config.toml
n_experts = 256
router_score = "sigmoid"
norm_place = "pre"
rope_base = 1930.0
attn_scale = 0.177
parallel_block = false
optimizer = "adamw"
lr_mult_qkv = 0.7
beta2 = 0.95
final_lr_fraction = 0.0
steps = 5238
dataset = "wikipedia_en"
Below are experts of layer 5 (counted from 0) of a mixture-of-experts language model. Rows are named gate (a neuron's input weights, with its number), up (a neuron's input weights, with its number) and show model dimensions 0-159. Each number is 500 + 40 x the weight over its row's rms, rounded and kept within 0 to 999. Numbers have three digits each.
Before each expert's rows: a language model's description of what the expert responds to. This comes from a sample of Wikipedia text that the model never trained on.

# expert 8
It responds to: Non-Latin script, win. Characters of Arabic, Thai, Cyrillic and Japanese script inside parenthesized native names, plus the piece win in wine or wins.
gate0:448494537551523477567532473513565530545504524463500460533548512471551456542558479522588472487519579542470485431446555529518471483463587564483488483552420436519506473393495464470464548506487501509550560479467508429439484523484573459416593502486501503518507500544607518527555468507489524494509455468476511506432507500487499562529537534548502532544449485548501539490477511522517510497546440515527513494528513464515461472504447530503497577572443457528508468571478469470576455515469492
up0:594531486450534477510450516480525477575554480435526488531499520430483447504579515513572486499545501577505455438480446529446530556518482550504512509496516438563542452516529452544525583510540495497503489561469504529488540584534508548493574392537417573536495464499519508441494475495468520547542516450487422555519527497527541533485517477461543473420508564446503481516518465457530505564483526505532478531492501520545492504503464450507482578539468479590494442475464459559534503520486455

# expert 42
It responds to: Digits after single letters. Leading digits, especially 1 in years or codes like 1913 and EC 1.3, and word pieces right after a single capital like F, P.
gate0:588550433498534487520539534477467594554543455540458517449510448473508490511491504470550458520562544458551479478496476462577431512481525493507426514535456543503515498549453573559547540446530496465471478507485407635536473510529506519522505515515465462504444485531491390502481498506484473563463508569551466473467499546542517498438492455475449530549490472548475500508452565527531508499495512504446521523513510455441515394476515500531506447512470471489528496437475522466485487537536400
up0:540479569498482407518531528536557434576457544491507408573550531497569512481433434436495525462444524553499450540494541526549564503432515448465552472468576491480540474423477456527509524534486501538491480485511552488507483447463531502550462473453521643491470480490512541470526465476522403455535522438424480518436478487449549462514533513524496481501483516459489525484542510467529540523485474476492448437495488534557477457542499559489521485544474565472460515535522456454500525481510496

# expert 52
It responds to: Country and nationality names. Country, state and nationality names and name endings, such as German, Japan, Russia, California, and -che, -ian, -ov.
gate0:500539407449471475560529536448497529494523512466470482533536548454385521505511531540483490547528433483429513441483473452433471475454468598467473460461493552474482510455402538476500411502443519438497594471520438522508482491521510489425538462507503541505525512589502496491528479480521453530529442527487485492514533524552573501515536501546344502481457546522547553454481470508553501464459429513469475486487535507470517491477503516514497508526502522510498490488502541544471420547499545
up0:561512536496572531480481472455538500433459503542492523525453527547506497493456436479485465476476549504481540518458498544514434486538554511592542536486451510491587542460487506434510509486477535526514485566475508473467466468422533504430539494416458468457564455417439522507491541437459514552490566529461584512554494476495533483512538470498574508432540503518457426577541486467481459548513460526513476526456441525579485501493573575457515480481447533506465470463511434479563469480466477

# expert 30
It responds to: Given names, headings. Common English first names like John, David, Richard, especially starting article titles after =, plus header words like Candidate.
gate0:505616478478569498519463523509516491549508517511514427522517492505500515480485528531462460540481502501578474531497516504450519543506492529472550472414488429525522430457545474479558466446454546526509483559468531503493438593479466506466548480500432594401543468427527454531480499498418470480457503542477511463561442491543445527567482506493468514509550540535577517556534517489542450526462561512536423466501469487510534483506511556555547475592543552441546505516497523482468550510530519
up0:454548487501465512542448494543521512506547579518520533534513486481516496454486514496508508454437519477525531498484539565465526528472467504496521469496450451527492370446558483455561466461447557496518481499454543462449431529490457460557563519499483592405602464543544448505487475487483457517478498536537532472543477491498490567544470508525479488528541520557588488493515502547527526526534511507488454498550433482521522499459463547501558443594491489450441427565522558550472539539577504

# expert 32
It responds to: Capitalized name starts. The first piece of a capitalized word, usually a proper name, such as Ra, De, Co, Lo, Cap, Re.
gate0:494567487499542484515524584524406488573557567508419506465464447514573512504468564478510596530546502475501491520511522521492493552435541563545493472553454481504531483475457501488582482464483561535473525545459534526506499490493504460482474512456499507507442476472515466460551555498491533523360446517500416461486521449506504470470541439502467420534524516559513506469478529455578482566468467490473459434445501499529475558497456454477546454536450493491425493536515557464510529487475449
up0:500492525490520467508512484467464479492451504614512478474569616535452492498461520485482521512520534473494471542590493512511572444431491519572509476510520524477426547466530497472478501507456487498522495525564445495450461527514589519462466536519484479498545487490460431423489629520490441513468485426518506527592456494506379486487546483516515497486504486513544580427484537510464470546535484483502553518511441478512445517497530460510455511535468434555444502566486441507502514476445522

# expert 2
It responds to: Table pipes, date digits. Pipe separators and digits inside years or dates in football squad tables and date lists, such as 2'0'17, 1968 '|', November 24 '-'.
gate0:527460508480466541554511445516509496600478464511535502504428563452521457494542506540508479538490527518509482538525505420507556443498483529461484565468518474534495517466491528507477440515512512489516566477523548489481533469524585549531546540482538488581553591476504510530557544452551476438502413482587462547496491503482451527467524534541440477467519499489482547465535487569526495432522543551589472479514399449501553549494436575515533538512474536528481457499432518456440503522439563
up0:505511566494482488556491595470475513456445491514435486529491490433434400527511483458565549437456517495494600471511480497482526526445515445525488500445547565458481530575471555451522493486488442447494484460466518492466482559501470513538461424594490454484497484486476515571513488553531478449458515483449540491499528435461438521529545460445472477469560563487517447465472551470421416540494513480482588533487563510449544512532545476463515449473515447464485491547532543497523513495465483

# expert 40
It responds to: Spaces before numbers. Bare space tokens before numbers in dates and score tables, plus verbs like became, stated, scored in sports text.
gate0:478473508544481477547428415559401523503508468542508478518447425494509423508468558482495508542529465447474446545496444487551492480475510574520455497574500469539511496448511500444546508516478506524577495526531462474444483475559568527436489476434516524563499575539517502512500448457475464465506461497467434496409517469497518537439559492519486468486532368491511451536465463508523489499472496422545530453501448520501575487452511479470510510508546557490507432510447480482495450408525483
up0:438497506600505473459456473471519457464474519537548453466515421476492533492541573501503439525467526395579472493501499460454550479449509543476545454520514532517564500436512519512598489497583496529521480472526482467460479524541532521441503510458548542516538528481479528573493514493513473513451538517485465546531460458566506536436584509508556496476576426488513492506437505475565485508489471492493467462450500477453475450531519458512439532554643492491564465478486451501465515442517468

# expert 11
It responds to: Sentence and heading ends. Sentence-final periods, closing quotes and brackets, and the line break after headings; also the "ed" in Benedict.
gate0:562502469484530469476513488472474467471461536422495478516478449468526476485460435488518529426436486466487500464509450565529451582527466538471518485522521542480557528528424490538465583424548457482545522444510458514516507519601545499529530507578479510543588475572529516503506480509485463498470430522497431518444507547464561483464473497471505506466523510520396517407523430528519626467462473506448523572525510510431463516530533455546506511491433483493476525504523525500543458502476461
up0:522426486599553528463514469504542495507477540480459376466491534547511503499546413490490666511431489449509464524499513478456481454529514510468512451434496491477471522457505432482496485579515489505523585466493462439453497518482533519491449493575484457575498493496528502511422523493487500434491492514506534515486579471449538533493450486463522464541410474482479539496500463447531501488475473535482521513498492477493492561455499416438427532503465520477563500523521473502497420462442490

# expert 34
It responds to: Prose adjectives, prefixes. Adjectives and word starts after articles in prose, such as high, large, strong, military, and out- in outcomes or outputs.
gate0:474501439497502506540464547474534558526492595507510597553562537530516547495567483557550538470496569510474490477469495545485507514528514524480476451463535486455538471486529429531475519499514467545516520395460485451495408466542538539503517549547514506557460482613560487478482559502471530444534476499538484443555469469388531543513478478554519493556424550499450511512422512476487469514572494458506462475510517528519418484448491523450508516457403492523527511476473520438472467492517482
up0:517411491477492521514449531524496516429534550465504532520479468527524506440584498456527462517543511458486499467521464550477552518464528467519515502553464489484517468570538490621471559517510515498491539447497582492588446489468487442554531499513491497489543394463477550491543487570531508541508550451465507447543483512467460512487485489477458543519473527451536544463487519534465494541552495447493509622573533495464525536479414513568591491509568522524411461531502541475472525554505490

# expert 26
It responds to: Object pronouns, career nouns. Object pronouns like him, them, it, and action or career nouns and verbs (moved, returned, contract, season) in narrative prose.
gate0:516537539456531507515500457487504548523508468459517518561534539510521552487511535456513512453485554411504558531467528557506510530492505527558505452569527461518479505556545515504490557533508550516507467389535491504481441544478425515552489434554383518497462448526514476485559512516413462479491521519481415519566535455487491525447513475540459523539480485481586532495539455503482513554469537442561513481474478559489486443481457524508507567528555552536527508443574437498530442412562454
up0:455451503524477512488519545575540444473455468529503548509465508446521462502500478588462450506522456625507479451537504473503499474467492481430476578457454556504498450478468468503466492494478522499453482593462557488503576519503525438476506551427537448486560520445516526507464541519590537534572499458526552425479470483515553431531471533493515521496510553522500496454469577536490497440492520490450526480465529471529504510530545517497516483504488462446461467573470591533444548583455559

# expert 53
It responds to: Verb stems after subjects. Verb stems right after a subject noun, taking a suffix next, such as lack-ed, maintain, attend-ing, proceed-ed.
gate0:546467494508496479473506615532581553491461516543455458497545496518478578569499493454491519476552533447553523574539561546587552495471531463448561463521519536495492524487478498482482502522522579493536510507446532526510425550464511505513506525512458504495425532550478499447470489531508519502536504528539464533526480581430495437507582403486540507470515480495440529482499534542466506510493450541521552414515435470460440474565548486551518567448498543577510481494542463494575491460470468
up0:547527432496468449531545491539538568585472463493496454477520510505439554562508420468513537501504428469495554576505466540575505490516492461472483494559498472562506472539470543505522409499543500471544469425438446498445499574463495527481447476511440487596467535540527539493523519447554531506550477504495511468494529551449549532500533444522480495505521495494519455466447508425480490479530465534483507460524414508511437515548485526454553524428538515574537550523547522534589466493545435

# expert 9
It responds to: Table cell separators. Pipe separators between cells in sports, election and discography tables, after team names or years, e.g. "LOU | GT", "2016 | 4".
gate0:570507479393467514505529529502540464527505512463531564501479544566570501460498523466487487491572507469502554523518465426494527512496527515407527550497509524498485496532460444535506489519511519384491546505471534453501554605461481410542545421528524469521542491485507475500543558499568542506580481473500478479493430499524457425542503533514503547551481493515521554539475554468424481477495524442488518578522471459502506454533502491510480446449565539528414466460526478537533478537410464
up0:562470553520516559397469465517435517525517561517517474539491506451539410487467508495503539426430527542461502528472540439566476562523537511503486471498497519424520480468501465465464504571491439543523525469495440564467435530580476559509489519534522566505498463509482559497416454528532421545473480529476439480476527499521503432518511579499492450526523477495446495451555537525509538481518556429565541441475555563510503529499445557502499483514488446504438453525485474576480510432517501

# expert 21
It responds to: Descriptive verbs and field labels. Predicate verbs and participles in place or biography descriptions, e.g. "is home to", named, located, attended, plus infobox labels like Species, Personal.
gate0:567529453492499442477503548496606519447524475501468488513539477429515531480485530492457443475480568569489570572548500468508607512519475496511483549535530463529474476459557502479593468496499497476484494514462495551492440506460547457508537502497504514423499512503448524449387455496542521522517543454489501537546573511502460443532507465435504467486488527483494555508553518502460552531460463543498437577492459545524455461549501495527529425565553432470500485508452480500608491538502571
up0:514460465495495494535426465510458533463491547513564565540490568564572490478513533542516530460496472545537457502431521494504501530446466493499565573433458462569499442546482470466425484557482529502497541465500550492482474551536499415476530567500519480448555476570528479473519455538452461494507503527548553445519429499492461528506449488427471501439503557533455524447526557529541520487502518517495550433546519486549511423478451541490566530541455500439506414545504474560505427503491571

# expert 37
It responds to: Table cell separators. Pipe separators following names or entries inside Wikipedia result tables and medal lists, plus header rows like |---|---|.
gate0:466561535480499481526409504479465535542521492510529560508483444452538537616494565602472503484492449500550505445535448532495471507502518534455508477559592499527538489531568547519486488471521544547537479489472458585513493465485495548522454470470478525589481478538489478504536527454520514529504490566534540500451546513488499574501492519599473486490471403470504461532460441467508558542419430517396484487492564547499476498547449522514531479463473532513526566471480492489435541457515483
up0:518426498536494437438583484505527481467582520413521481535525545483472480448495431483462535505486508514494513469563557455531477461462498461485489539501490581482500491469423521529441519606445443479440519475521480405482610508509482473492529564494503516567539565538459496506504456442517481482534468474514518528496414583463527525478531430458492521491492469482472482563453486527478496481561494548487546446530453455499492521485530531466502494502540437466501500554531419578565457517483466

# expert 45
It responds to: Digits and name onsets. Leading digits of years and numbers (e.g. 1 in 1976, 2 in 2016), short capitalized name beginnings like Mi, La, Lo, and Yes cells.
gate0:507468457440478524504501508418536536521524499470392498522529466491387522458524402505456523537510468461507506487466430489499459520516477541487513461510460509473503526394483482498537484518466474504502520543513460541515461446579509447443516437490466591494483480474503545483596484494517518412499495557501437492475504480433508502494596479559503431546536431503515505531482512488554512519442453460478459493506481453560492470566459518504531526601556543452521421505506463554529483501502550
up0:476545530532548526542462522562439484431522556565543471516458422491557490496508524481554518538558514524484414557419528457508569444574574451453490548500550493507502531531489467515526556453522543497537470510461511420499548533475541560515445531489536476452499515442505498533485488493469445558470500452471552488521576439586428479462437448474520489482488476460556478475584504616503494480554533530481482475498489519445495476478479450601481518459507475508460516508466518497500533471507483

# expert 6
It responds to: Noun-forming suffixes. Word-final derivational suffixes forming nouns and adjectives, such as -ation, -ion, -ment, -ism, -ian, often followed by a comma or of.
gate0:446493466535466439599487398538483488538442496490488528507494531470447533543535536508426507499491503437590509511463480498436415510459550522449508496502484493451488499429489499462463495485517533511499465465533527510499478579495551452489450437519447571531484480504516542514458543493505532460464477506510402481565484412518465488504531500512521417502505464475480458558535465405478427438464517476453537477482517566507541508442501486524523433507576444490483479513598502526503584535456504
up0:418507505548470521566496441506532512501498521571495456547471546451574601581482469463518471512534514480481475478535462485505477469516554500438521484523508481498560470472553536493452560568539539539501526449490588532536582556426584502551484488542428525528426443509529550427449558564480490485463474489494460541520523478457455483509567522505482453537453492465481502583517439466489527440554562467532468503546567475489520471468471461430505537472519463488484456535509523510482475514511457

# expert 62
It responds to: Noun-forming suffixes, apostrophes. Word-ending suffixes like -ologist, -er, -ian, -ary, possessive apostrophes, and agent or field nouns such as artist, owner, culture.
gate0:483463529482486511538484482539538466529468486434509474527487439531556435483503500495506530540454618614480578437561526583554461463468471485496444465503458524512536404494431501557556537545473541551448510465484474524427460538462543453494500504484530429479573493524503476496409519531473500553555519485527517526498526497457493458507487467496523551547512468479487495484486508530498491512519565553559466477467462435474486499479591548559508526586491522451524500515468490528536514477459600
up0:482490499475521455531445540479421516504461537485495482517570566535505483528488437496427512461484494469526423477543514523430412476435547480462469566494503492489493540534521469530443441490504489483519483463576550532546525494519475457529510551496416416532491512461528487446512494525494532529461543496442547381541542472463469498471455504506461520457558479514468519475537509550512515480527515480426460511590525461494474478514498614472564471462485468551460447544560415490513592538503480

# expert 28
It responds to: Place-name endings. Place and name words and word endings, such as District, County, Valley, -shire, -town, -don, plus commas and possessive s.
gate0:516511469511514524535506435535511532446452511420537495538475477522582506414449457490458450501485486524530508552510581521532481472518441533420528461489500473512516509488423481547473466462536436438512524557540523500556526480511559506486512482463537476445530513459441551425642517451489482466449502506542437461560492490583462488467438448475439501526545513499511534540491463529546496432478497519550491450553513490523504487503492426480474481486445447483489449452538490389512513516516429
up0:473560546502566537527531475509520495510535481394554478561450507507578530485455464483454544481538503487613545472501478525525454488500483515417505427460497538503465499518468420504550456470527515457467542518468494555474525494518599507490586508462500514500559527478424533475535587501480471495425470477511446479506435489479460527472520476528476493495522476417451492547558451559542546507470499591487525449508515472521472525515560465506442548523501477527559501426571492445561490463460502

# expert 1
It responds to: Auxiliaries and adverbs. Auxiliary verbs and sentence adverbs mid-clause after a subject or was, such as had, also, has, not, would, first.
gate0:474533491523537539498580568531492467496506480459475493474521534499551531455510445459471476470479476547504479475541509603547475492506494405413549471577507526457478459494524540469575457482488504571487479420449483472536555522548449480567483463535471439524575449511456457471534534498471507390479490480504469450519468461457511479501547456471507444547503487502550447528561529498518454533488435490497481517480479508605427544522512542524555395550522474476514473523487521532485513570459543
up0:465512521540511494567572476498550443508487501485467456506449499560525458468420413455480459542415464568488461433460488508510481476530550474486554481499521513504507525433492486521562431481492432544536506479446554481442496502591459514518499465519438430516488514509481460507532495529434485409440515472515527457506549466435568542461510526538493477503460438575450427549486505481582508467492434457488494518447516457573501551573504482539478454481492487487568435483513470486475443524467505

# expert 12
It responds to: Clause-ending punctuation. Sentence- and clause-ending punctuation, mostly periods, plus colons, semicolons, '". and conjunctions like but, although, while.
gate0:486484532497517518564456546489547514489505472540497461451485516585451459530472496489488523484554474473481502553425532442528494432513514505455508475388425476474398520589532469457518513483519480504569483509486517455516534529471513486425510514474488500447530454486557506493433564533555512363497470484538499489503559514457459459489503527517476501506577483488491482504539562510547530441539535532453464533560428432461509448467552505512498563503516538515396471493514444483521464539434445
up0:473435482555500482513422471561503485539484515531522541540425471448530526524491571474506542503454497486466423521470468457528466514521532572488467466485526518494464515591480540457453446543505523585500509513578466504504463535570484490441457472496466553491515426490533583513566549459502505480520456534501500448495534475552442515513526511488560466487552451506563521506543541508535555457507495500519469567471519472606497483536483503496467492525469484460388434481431503450431402457501453

# expert 0
It responds to: Name-initial syllables. First capitalized piece of a split surname or proper name after a given name or comma, such as Sa, Go, Comp(ton), He(ndon).
gate0:434516488545529442534501561527481442480593458484433428514479501573498510464461503430465519449548483501545471494507490528514493489509486575456507485454501498487530482430466535466534543476467546476463447425478433483475490377397486468522508531448533520471531542497566545499556546547515490406497535467513499482502503497500533515445484502565480526514523454479496421537441442487513476459509504507431507448568403509484546486535504471457554491486450552563469450561495483452550494492517466
up0:492469485463407546434420481508554531549394471496525500508484492469421468521509497566498511504499526500434498521454464505541490516492485513523495555547484535492479523512560481523555412495509446501450557569446563512560482524548573561468510475521486445530464479539508503537458511440538496567509528462496460487495491498482479486544487498441545505528443498496466554469538505525468535385528542468514435498519520523532425532519513476531450559526474514471514543456409568514402562461443550

# expert 15
It responds to: Competition and party names. Words inside names of leagues, championships, national bodies and political parties, e.g. National, World, Cup, Championship, Republican, Olympics.
gate0:474523528467444637449504526480482486470472549493563524491488526478524486535477528523528557495460477520389488480534488496523461520427529504490483539573518435526522457549525480435464439484455554523542434508477494574500479548471493463474461459508397431577505477489455452444489519482489527580585506521536527543524487535494507561526456528569463505483440485490455515501405487479506482524505481571504513501503506548492556419445480472569512518453447513519478526463537517541445552447516502
up0:479534488483505532480445501544456497503511477553511489402461534445510452465495415520519448488518460454454514485490511513473501470536553481538538486526531538543516525561517525436468454449534483530495510538543483601584522508515537491513464498440467486535497464459471484527516546492524503485518416561526433544537505445518454583502468562590505491441448466453484537530435472446458513459432485596558467473480483554565473463513437509501546559464452486503515450407568540494442528515477513

# expert 7
It responds to: Foreign name syllables. Syllables inside Slavic, Baltic and other foreign personal and place names, e.g. Z-dra-vko, Sver-dlovsk, Ža-lgiris, Kir-an.
gate0:493511565530464447476523508512452496540487504528448564492568512567451539512503475515482511447503541476453523508597531533589480470519432543550427508446470540502479441420474498509542500471456505554485504495589511511486493514487587493483536507521425560437549501493508548521504487504508544429492445537532418392490546419531462466544493496465556488462543534481523476465490484455536483531525520467530478481481543422476482518551549514420567484518492421507444439495479541452525519493452464
up0:516497489445525454497479514463524504454491554514525509562495485481511518618531475469489498489447451494526467473529510476438501547478548518510528452531451509512506507495504548526492518519515467529525466525420504494546500554571486522469503508423546466563428482543515475453537457556491453501501478477498577533432496569558497443473475513496452489550446487524573529495527506528499457444581463557368498499521495532433478462464473405515484467551432500512517517598500443571532439571557509

# expert 51
It responds to: Space tokens before numbers. Bare space tokens, usually before a number or word after "the", "of", "and", plus the prefix de in decency, democratic.
gate0:528562525486506476515485458494437531513561499534508540495488501491456544381573559558501514498542500497463492474476519470496497497486550518505499508509424535494485495588530610553524579447484533403539473487545451485462519523500495447452481554529484461520502501502495454525614450505496507525495551432514487468562537470532468493441533481466502516457543481553505473544534514523576529530541490475519504515519543482465502497455600494434492442370473517588515498456521480503547566520528494
up0:497483556481470493506436520476396533484601493465416537449571425492502538476549558579485517475461470539489494442563468461485503452503547455499460468536481533473449386514505512558478550456491467445510505463468482468432548491556550442462473566497485482531514401470508470513564442506499457541500583458517526534500509479507516467440488483456497522499499516498483471456463514581462472438526500489503561522482545504483494461512545485429483485431472491533474541448455540542509481515462581

# expert 10
It responds to: Clause-linking conjunctions. Subordinating conjunctions and clause openers in narrative prose, such as when, while, before, after, where, because, plus following verbs.
gate0:486495473493505439510534462449496532536491497479494543461498446475556460470461436465478500395480463433509515549499509526498476473537426454533477467484497468574432499515485469441491536526512487521469416495477491531488513519528525476524470513401544456552515493445473465462470478524459456582481479476465514426492448528445516437423484532460575490557468545475514439470437502453483507491566594471441509454530426570453494536518475489501530489521522524446520469563469589574519511565505564
up0:492503569465484513458483485499485474553492423528494460474489565512524586463522458498489430546514597523577537548484533626485555548468564462516501489465618508483527487534584477512523504495483493518526486536468580515469449555556475501475472464538520485441540511491530552494519494412539513476529541493454502525558557499464470512527478574508480409522510536518550481562471490453458542538420460478517470556456501513495490462466504524483500457517468486546480483547594556489491529469498555

# expert 29
It responds to: Year-initial digits. The leading 1 or 2 of four-digit years like 1966 and 2012, plus common first names such as John, William, Elizabeth.
gate0:503512569510513552557519482488555559470456440479496476460494485585495492486494410530501481515469429530459546438482506524513478556468507548433456478608433480464477482501520460481570478485512509426531485462478522477509433449518484434510525413528517488469496534491550547465542512462501502468483467487496528454538481477482539432502522485544493551599564467519445503528517525536514408455419453504453478563501501470470489456551501407541520467559557480486440470477462442517522558534489441
up0:495531516538471552529510468512547506451432554530475460484529448530490491422481433433551483554500433528432496462514448548487523520445459646515483459589467489493495476517547537498539488465547487490549507489398584502526446519570509486449481409567467433465448519503503565511503514479469521466464460512496522480520474515521497466521501466545480425553511499465505516482497494485466457515461450477491433498506481508452497472526460394578519543506495558552471494494464488433534546457512458